config = dict(
    n_experts=96,
    balance_bias=False,
    lr=0.00107,
    beta2=0.95,
    steps=9385,
)
Below are experts of layer 3 (counted from 0) of a mixture-of-experts language model. Rows are named router (the router's row for the expert), up (a neuron's input weights, with its number) and show model dimensions 256-383. Each number is 500 + 25 x the weight over its row's rms, rounded and kept within 0 to 999. Numbers have three digits each.
Before each expert's rows: a language model's description of what the expert responds to; "comes after" lists some tokens at least twice as common just before its tokens as in all text. This comes from a sample of Wikipedia text that the model never trained on. Tokens count by the router's weight.

# expert 57
What it handles: First names and interrogatives. Given names starting a person's name in lists and tables (John, David, Barry), and words like where, when, how, using.
comes after: "| ", ", ", "and ", "to ", "- ", ": "
router:487512505541539515512482437458478447519515529460522493496500538498497506447498460535483535545549491527511508460476533506474521514487492498484471489530492491466516470509472496487504481460505500460505475512494511506497495497506549483488464511514509507478512482509517522510479493519525443551524479454517504479500484525469465545500515458531523515490529517493513520507575494489530535485515
up0:473501570501527458515546480465507503483498484503525476481477488482509485481494540484511499492507482538472555499506496518509481513484507482491494481486494450531511491495493471546483502496498504513486464457470490495518504523466473518495489486503482512485488537484505500500543493516521496489495497537501473527470523519512464541489500505453515503516479503468524449517509464512503483476505
up1:505533502542485477447529487505489513528509470452492510527510517484549506510506468502486478499521465535526485480516471512509514505481428481467489515520461499465514542521509542497500470504536512494499494523510503489516521474513504514493509445483522519471476482491543490550492471476500502543512490488494499480549497543492467503533474486500509476467488486505476519473440517537472517484463
up2:483544469487466517502489486529533479500506488505519505484506493474488498519503496511515494494505504479472471473453517482505483483449526516483475494483482501464509496496519511483458493514514463483513476513498519475512523458504488488484505507571520497456533511509536547533509534515474475491526480471483502483505551475432493463507492485485486505468491462448487520492522559480494545482487
up3:501507479515488500486534483471523468472525516504481495460540514534517495475519473536500475516516525500519493491480490504501469471515491468525455509525556543526497473520497538495450505512497484516522524502506573551523493515461520538503511521470517512517464504440491495510528492468509509548470511504490468495501497466520450500491473571544520489526522497464495501452475515499495528503490
up4:483488494501496509454520500527471526516514459478492482460501521487499546507486504469483524523530500497518513517514450498457493494503512482483460517518462511489508511498493529476513515475524516488512493541463461480507540495509494524471557474490464501516449504509445545499477503479473469510495497565510539493541475531484501487519472506465485468476511499527530552472515537496485508509474
up5:533513495504529475491506467488477530496522519508512478460491508529498505464484482502594493464567552517512518488484492525528517516519503545478497473501515494499492479484506519493507502484545509481519480478501559508521475478493490524500467496501512486507499489507513499487537515499471457467470478518508482457508510550496510451479541519491463532492464508488517551556510509506466491486540
up6:495545488523539521478494481471459480471467524510509476534503538466491463559487544504459530488474528500450546517489526458516501458523511500485488487509505546488531528507496444558520493526484465504540488512514482455476474512492492505498479507513532479505496485467496513510505503534490463490489486470483459498493516483512545525503530478465491521508494531500490453505550481492525511525473
up7:482515493483486499507482496522499534510487435480505558494504500519498491503504470487517481515547471496524523480482520503484541488508506466483492498491512483488494550530497502483494487489504510481492501455483483534494519507494533480500457456499520500473520477507547457484499485501493464513484440490476547466524483543477445535462483559525547512515503463475475461489489513495467519480461
up8:497482497512539496522508476499466482491516506446515462505515533455487479513487519470506492532529545492487534478508509519532497539507471533455459505488510468479498524513496456518521487496465456486530479530520489501490534519472462510532534480548513457480470497512473470450489523535480508477531504486500494477485431529467532530469502475524504519492545531523505471489502516477530521550482
up9:524524508500533526511486476552492494468487511527492488477490512529502494532463514524512512490485497428511523556525539494471487561485522508493520444498457523464515485512520458503508510499451433532499516542529492469504511491474515451552466489517520469528488480491458515488511485516512490480493479477471477503534518508489546482444473477465493493490563513472504453503518482480520474524501
up10:487523469475484545537501484473493490514527479503538504526525509480492486492496487483507520477492530531492475470527489481484468491509486469493464533462542486517454500537469505498496538476488488454520436509519485540538494534520485478505469498481485524520530456524469496485481455499538509534521502466536558500570492524481504520535533472513496492529519498487523518509497467472501507490527
up11:532557528565539506469515511483486459517451487534447460517510520499482503515472473534499520523430529539478491545516553480524556496506501472496508499480512500501536536506499474522510511498468502523505492541507492487460473506476538506511458470522503473554516539502476535506508489503522473495497429482490476507494518494507523531517539486453467530503506509502486500510534459516520527498472
up12:482496531516502535504495509528491490542492502487487472510507515525505493505488498518548509500513493500490509505465501483525523495498530475480498504504511505492497507509500514502504479500513445499501517477491527505523529503526529470488500531499496514470565514538543506525456471530497496498487487486486482471500522492500493491462466475485500508480476485516448468478501516489519515509514
up13:555464474514490528495479488452512503491481495476537461487452492505528457533472499537506523507495504472502513520523509484510490492518461523465518463527446474517513495495506495488541449512504517469518511509548470427506488517501497482551470478558509490489475456514522503517512491504504486494519468458550483513530518482512467508542502495489453456507504525490504537499492473495500490500522
up14:487511511488478502494499489503519503481506508511521483484470514488481465511516505506522499544513542515480493499462458516543479529534507494474469513529515462490561549488480501500492523495500470445481461496447470510513480524493514481493446506517480494497494512482505482495541469509458464563528497484533493517450506514547504503507465500484480516473510491483498493512500516472507530477478
up15:485503488513482506496525496505498500468485522513448488485478464507499574544535475474504548481529485511499515471495483534511497483545502477522496504475488469491492510494483542477499500514508551509457488477496492554523493508505514556516457535475493514539479439477525491462503481477550469522463517526501504493502487500475490528497477562580497422472526530534504522454473492506491510495530
up16:520526475551496511542545505505472474527505508477508472520514542457514508483523482520499508514518489496487510511536491534501491516508537520508473521471546484486456438489517486499529466502492490535518447506533483509495539506554532541497499497475476536519458519479492499482523499491499505514475480475516490505520430509522499505492492490492490513498541517496474469562526516503524525504487
up17:473511525475501522487471474531479477536541480499484463483498518481492494522526490550514481493519497519491482545482491476491530519518549531489477481480479522476502458467501449481493470512523489477541508506477510477468494461501525477532449500508503518503500463470482493537517480472458477536502461477506497478498490522510477489530463473521508489496512502478437481538526533506518509451489
up18:491462530470508494526488476479522494495511498453523504473478510450502521471491483492489513494565445520508522472516466522560468535450502483468536525502472435496561519517493526544466527514512516500496466539488520502500564541475517561491500531508473472520486498472505492489517499515529498519546507525501506540429495528524506527483494490480488493447512495489474521528476498499506528459538
up19:505535540493533508492460467478514530507493538488555485488511485510516509564501510516440471493528515523502487490487446498520492473529494487500523475519498478511466493499485489489503465509498456468530554496528540516508488553440503518510502531536512473465489514461513498496505506530507515525508503464525464514489508477508520518501476490515463488513465498507437538536494531513503499477545
up20:504496544544478521507508468520513521548477484466499535499498510513513519450510485509497512548516484515518518504560499522549484517471502499499520508483458490499472470509508556486484486507469557558483538526496512559508536509529488507549464444447477492511483478514508516497525456490491531509503529465464536511513514523518509496479465516505533478517515556512487505487499495548495499478472
up21:499546484466489527492474478503459471492507525497486478486522529444463491506497531516478477500427525475506533507497501476530477474473515456491506507528511521482516505505510479513465505519500507548540480543496509519437471474489475492536476447505517536528490539452512518513533503524446507464484464542473505496489537479499530458501494484471477522490539501467487461559548499536495464512477
up22:496520504489503531501484483505458502485512518473472478521490490513493442483542524508508533472490473519494495496483511510456574511525484561507457482525498464507512438519507482486475505517468470501501501415454502503469489482503519478528477511488483524498487520501513504521479472519510502510500555452500540480548495489489475497505537494536508478534491518510491496513526512506491528455546
up23:485503510545483551507481500483542476526482537515503510505548501479491470488529495510524457539526495541487470462490545516506494456503477481507489507484489488496501459518507485526394506548526530470445521473500489538517458544549511510477487491501476533534491480494486528519514517503512497533499509450489570531463479467548552491526484493483503490552498490510446517536529496524517501515528
up24:488541525525484507488491508502515506492486537531485537531499536485505496468519490492500538478522494483526543472538499517481512479497492461491496438511488546506499447512521497493482479505479499507499474497486544502500532494464531480524508481482503506449465459519504512446504499476494506502526521445518482501487495508509473514467434563528542509514510462491474530492505494423458513499489
up25:527491530513487525528482503544525475517535520480514478478480500466474474500450546519489493498436493451512501485490502512514510512497482491495495502493501488511541522482498497568493480494433505538491548466475547531473514511506542517476495496443535522552506521494501478532509450490488488480490477481501497488468509507509499555478503467522518511481486493470489501480523508535466512451531
up26:483533458534501512501466531549479505461504520492499499533497519484494494534544466505531525515518453513512498538531505496489552535523524520484453488523497467516462480492485502513517511517509503473508494478527504501506507513538551474549451484490474536506498488488497494481509511524490494512494512500479501510540488562483478504486522486515527505472532482510474525493488530523498480547521
up27:465493481517477464495517489493486515543452515457526472507512502522535483524501496502500452479491528532509480469488496509503519510472455557485473535498480515509495518540454519464493485446548532515486498463525532473507513486534517526461541487505478463499488494471490467512526514484521521520484508513486474507497493507475448516512463535521502477500505493518530512472460508516475497511485
up28:489487475491554524493458499497531485523506510493541521541508504509521513514489473496481536487422492502439479488537467515538499515484447468481515506509473491504555539525501547525465509545534531521533491526494505519481506524492536497482488466497498460540518529530458516493517458513542467492492469492495587495509495500461537464497522484493538504533515502498527542521502489508508511532460
up29:469520539504497534520504464508467512552484481494492495531472518498517543480476500502520488512503504554516499510499539480482471499515476471504512544449515517508493508485494489486495520480491532521534499503497470526522493522524500517482522533499490543499524486538474483508486469493523513561502492504532542496465471532518462551525532535555477478505507508479505482462490478490536531506490
up30:475480507493493492517498530537478520521455450513489510481539474509478524456530440482438537496524498547509485519492576515484508509499501509517488479501477544542485456484517481498513530550502512448492545519469501518513525457515470518508475532486481491505492505468528487477447524479508507514530454512477529487523474504473495540506511522453468530484526535520506487508523499540486530487472
up31:530535483510548498525510486480568490476480468510516516496480488518503488520480502527522523461467515448518549523484520482484513519522495578513493494506464482482566480500514460545497536488501516545497474511477510452495487505482537429487522510504500473475502469539447506462504533499499494442469478501485450480467535507453524485505532487490505497492427476480547533531548466500525508530480
up32:472552499498528549504457492495460496547509509519502531531464513453474529527521523513506502479504556497519532554517500455516500444512553500479472496530512535520516517499516432518548526475532494560524508522500471417498491495454531452469496526523502492496480505484525522484491534524517505495478507515490450498496493507489505502473521484501509516538509497495504472551556503458512494528511
up33:502567501517469496521494539446465517517521459456556491508517507486524453478516489512473469530496500520534524484469516485465563495449485535488530515463504449507476499522493529501500499520465454481518495488504502524504499506513468518460485518477535535482539482496529527438490450499513547516503482485519469478523514557464518503470510496475466483484510495512475525503484532540527488499523
up34:467497559485534494512508468486466500492513500480486489540521516463491496501501537506514486545507515536496505475525503497563493516483540520456511499483480496511517537523497504510476519503489536463461485510498490515488483523484489521492535464517501496549484491500507505485523506530469502467549546528507503501474484510496545520495485492508503518489513495523477503514504521521497500528520
up35:493484506509487514490463465501454514498524535509515478477496497498561566501487470487472489522487551556499497521483473499447496524544532486512468492476504532493454487480497486464504491528508447455476491555498499495520458473483447557498474531532477495566535493468503478499495469485513526536537501502511532498507517513491493513536459513490481491466524536548526538521528467522499530516508
up36:488492491492456543525498497474510500515486528494475513481520495482518516510527510502487506473524500522510546475522486475484486468483493479518497464508532521491501471507454493492502507495534522493480498475471493482530445531539542460480481471474448531482508503446516512489512534485527509525463494482465519503533511469496487534551500513472544504527463535507478515515529473510498497502471
up37:520509523525508492472475522492459482485486463473499493513483481529507470545481524533509550531515490511511554473506510517488558538478429501463454463505477504481522449482504475505524490495490500471503465503506492474532535498512500507504514469554506477536476506502496514524536532507476525511530494516499461535478498477523557523538500481490460506480513522470511503481516495524528502522481
up38:504535527449538427482534474506509542510534495499507485529488512499529502478509478525482501483546504489534480489530458550534487482567539495459484480549511481561504494482472560472483494506525520450541451481515508480486460531472502494507494537486515486463512503521510494492439516508516477530495515474514503523497494521545470462436528543508515483480460453555473521547497517490495499509500
up39:507510505481486533496518484500512488549434495495503516532512512493491512448502487534465509512482507526472489474500497509474483481479488486496535540517581486568498496485509538487479505492555499500493491511455452517478546503564529534467496508492489501532503536528526511525514493512524525519494466481472501523447488495526517491513487504498517487544498504492505435495513506443511509530513
up40:459541503490497492501470510468451487523483481468494532481473503535513486498546539466482497492479483485502496520494530543488512464490505456515507503489548550493503500532472463526548432540482503495507538483479488476525516485481535515490467548543509500505511515507504483470461498526464514528526442507509525481489463501522468524517513535520523536507505512464536470507512484474500481499512
up41:523490547487516471518455472484511518485501538506483486487476508484601479490509509516500531501522501506493507511510544499507497487501535526484516464506469453506520506466524491502502481476491506513496468493489492492528514484505519522532512486536495513536471477488485477449522513472504493466521458488509462515498492495508474508504510499514479483497551506499502500528493467472466517511478
up42:466519534478488493509508499463487468542521530472514545494498496521492508536494515473504498482473499512508521474476492509490509478508508509460507479506485462503532483490547476494533531478520530463493503521484478489525505470518439511471506510535531528517503544500520499567474516521483501485539466542493509492524508521502496484512522501537524502504514507468519518507531510524515519478533
up43:500481525525533490538495458501505503497507508464489491482456509497504495492476489530502555496540490484489542470501527532511489537469508524473500485525488478488515479476495475511488500491493504509494450509504529462487528489467565522531498515542467490485448513499501508499529485519511496510533485508509454522423538515563501561536484483501470495455500507461506485532515487492510497466471
up44:489513507486472500521502461479527480470500486491519476468495514464504490485574492458484523487474513513514465519490498515491478487562484483518480466465508514469487451471537515468507476512506494506521483524486451509441493468517479479493526471518524497503525512480543529477493519452520501515453537492547539492481527490485507446487530495505511512495483507501502488519540465515496522481490
up45:472504500542497507499474526521449550481525496488500467506470529494489518484496462503553465569513484495512477491503485494506510513511484512448453515475527506498517506531517495482538482500500504471497530498510471549525514530548502484506449500515508519498505453477500461441476440467530508527490521511513522470503480480481465535454487544522534519509520503472473498458498485496499508515493
up46:537561495524481512541543473510499522481545509488504523499478503511547511493516449499492483527507517514527470511484490487510470515467462530452530542483464487484484535483549486480488487474484540502518476532544498470511525480527500501523487468461523541472517465455537478548508494466517497511501454496494500497458515526543493507529527580469463502471487498479517535464487524543471490514482
up47:492462507455453520523550523515502487513520537523514457474499512497482460468482472526532451499491521486489474458543477492480480532512515500509514498529554449519490520467504560484522507520466493508511487492507521504448417528522524507478505521471509530490503509491552474521499447505496460456497498441502474466509500519531502485466532490510497495493473497494484476476524544473506511514524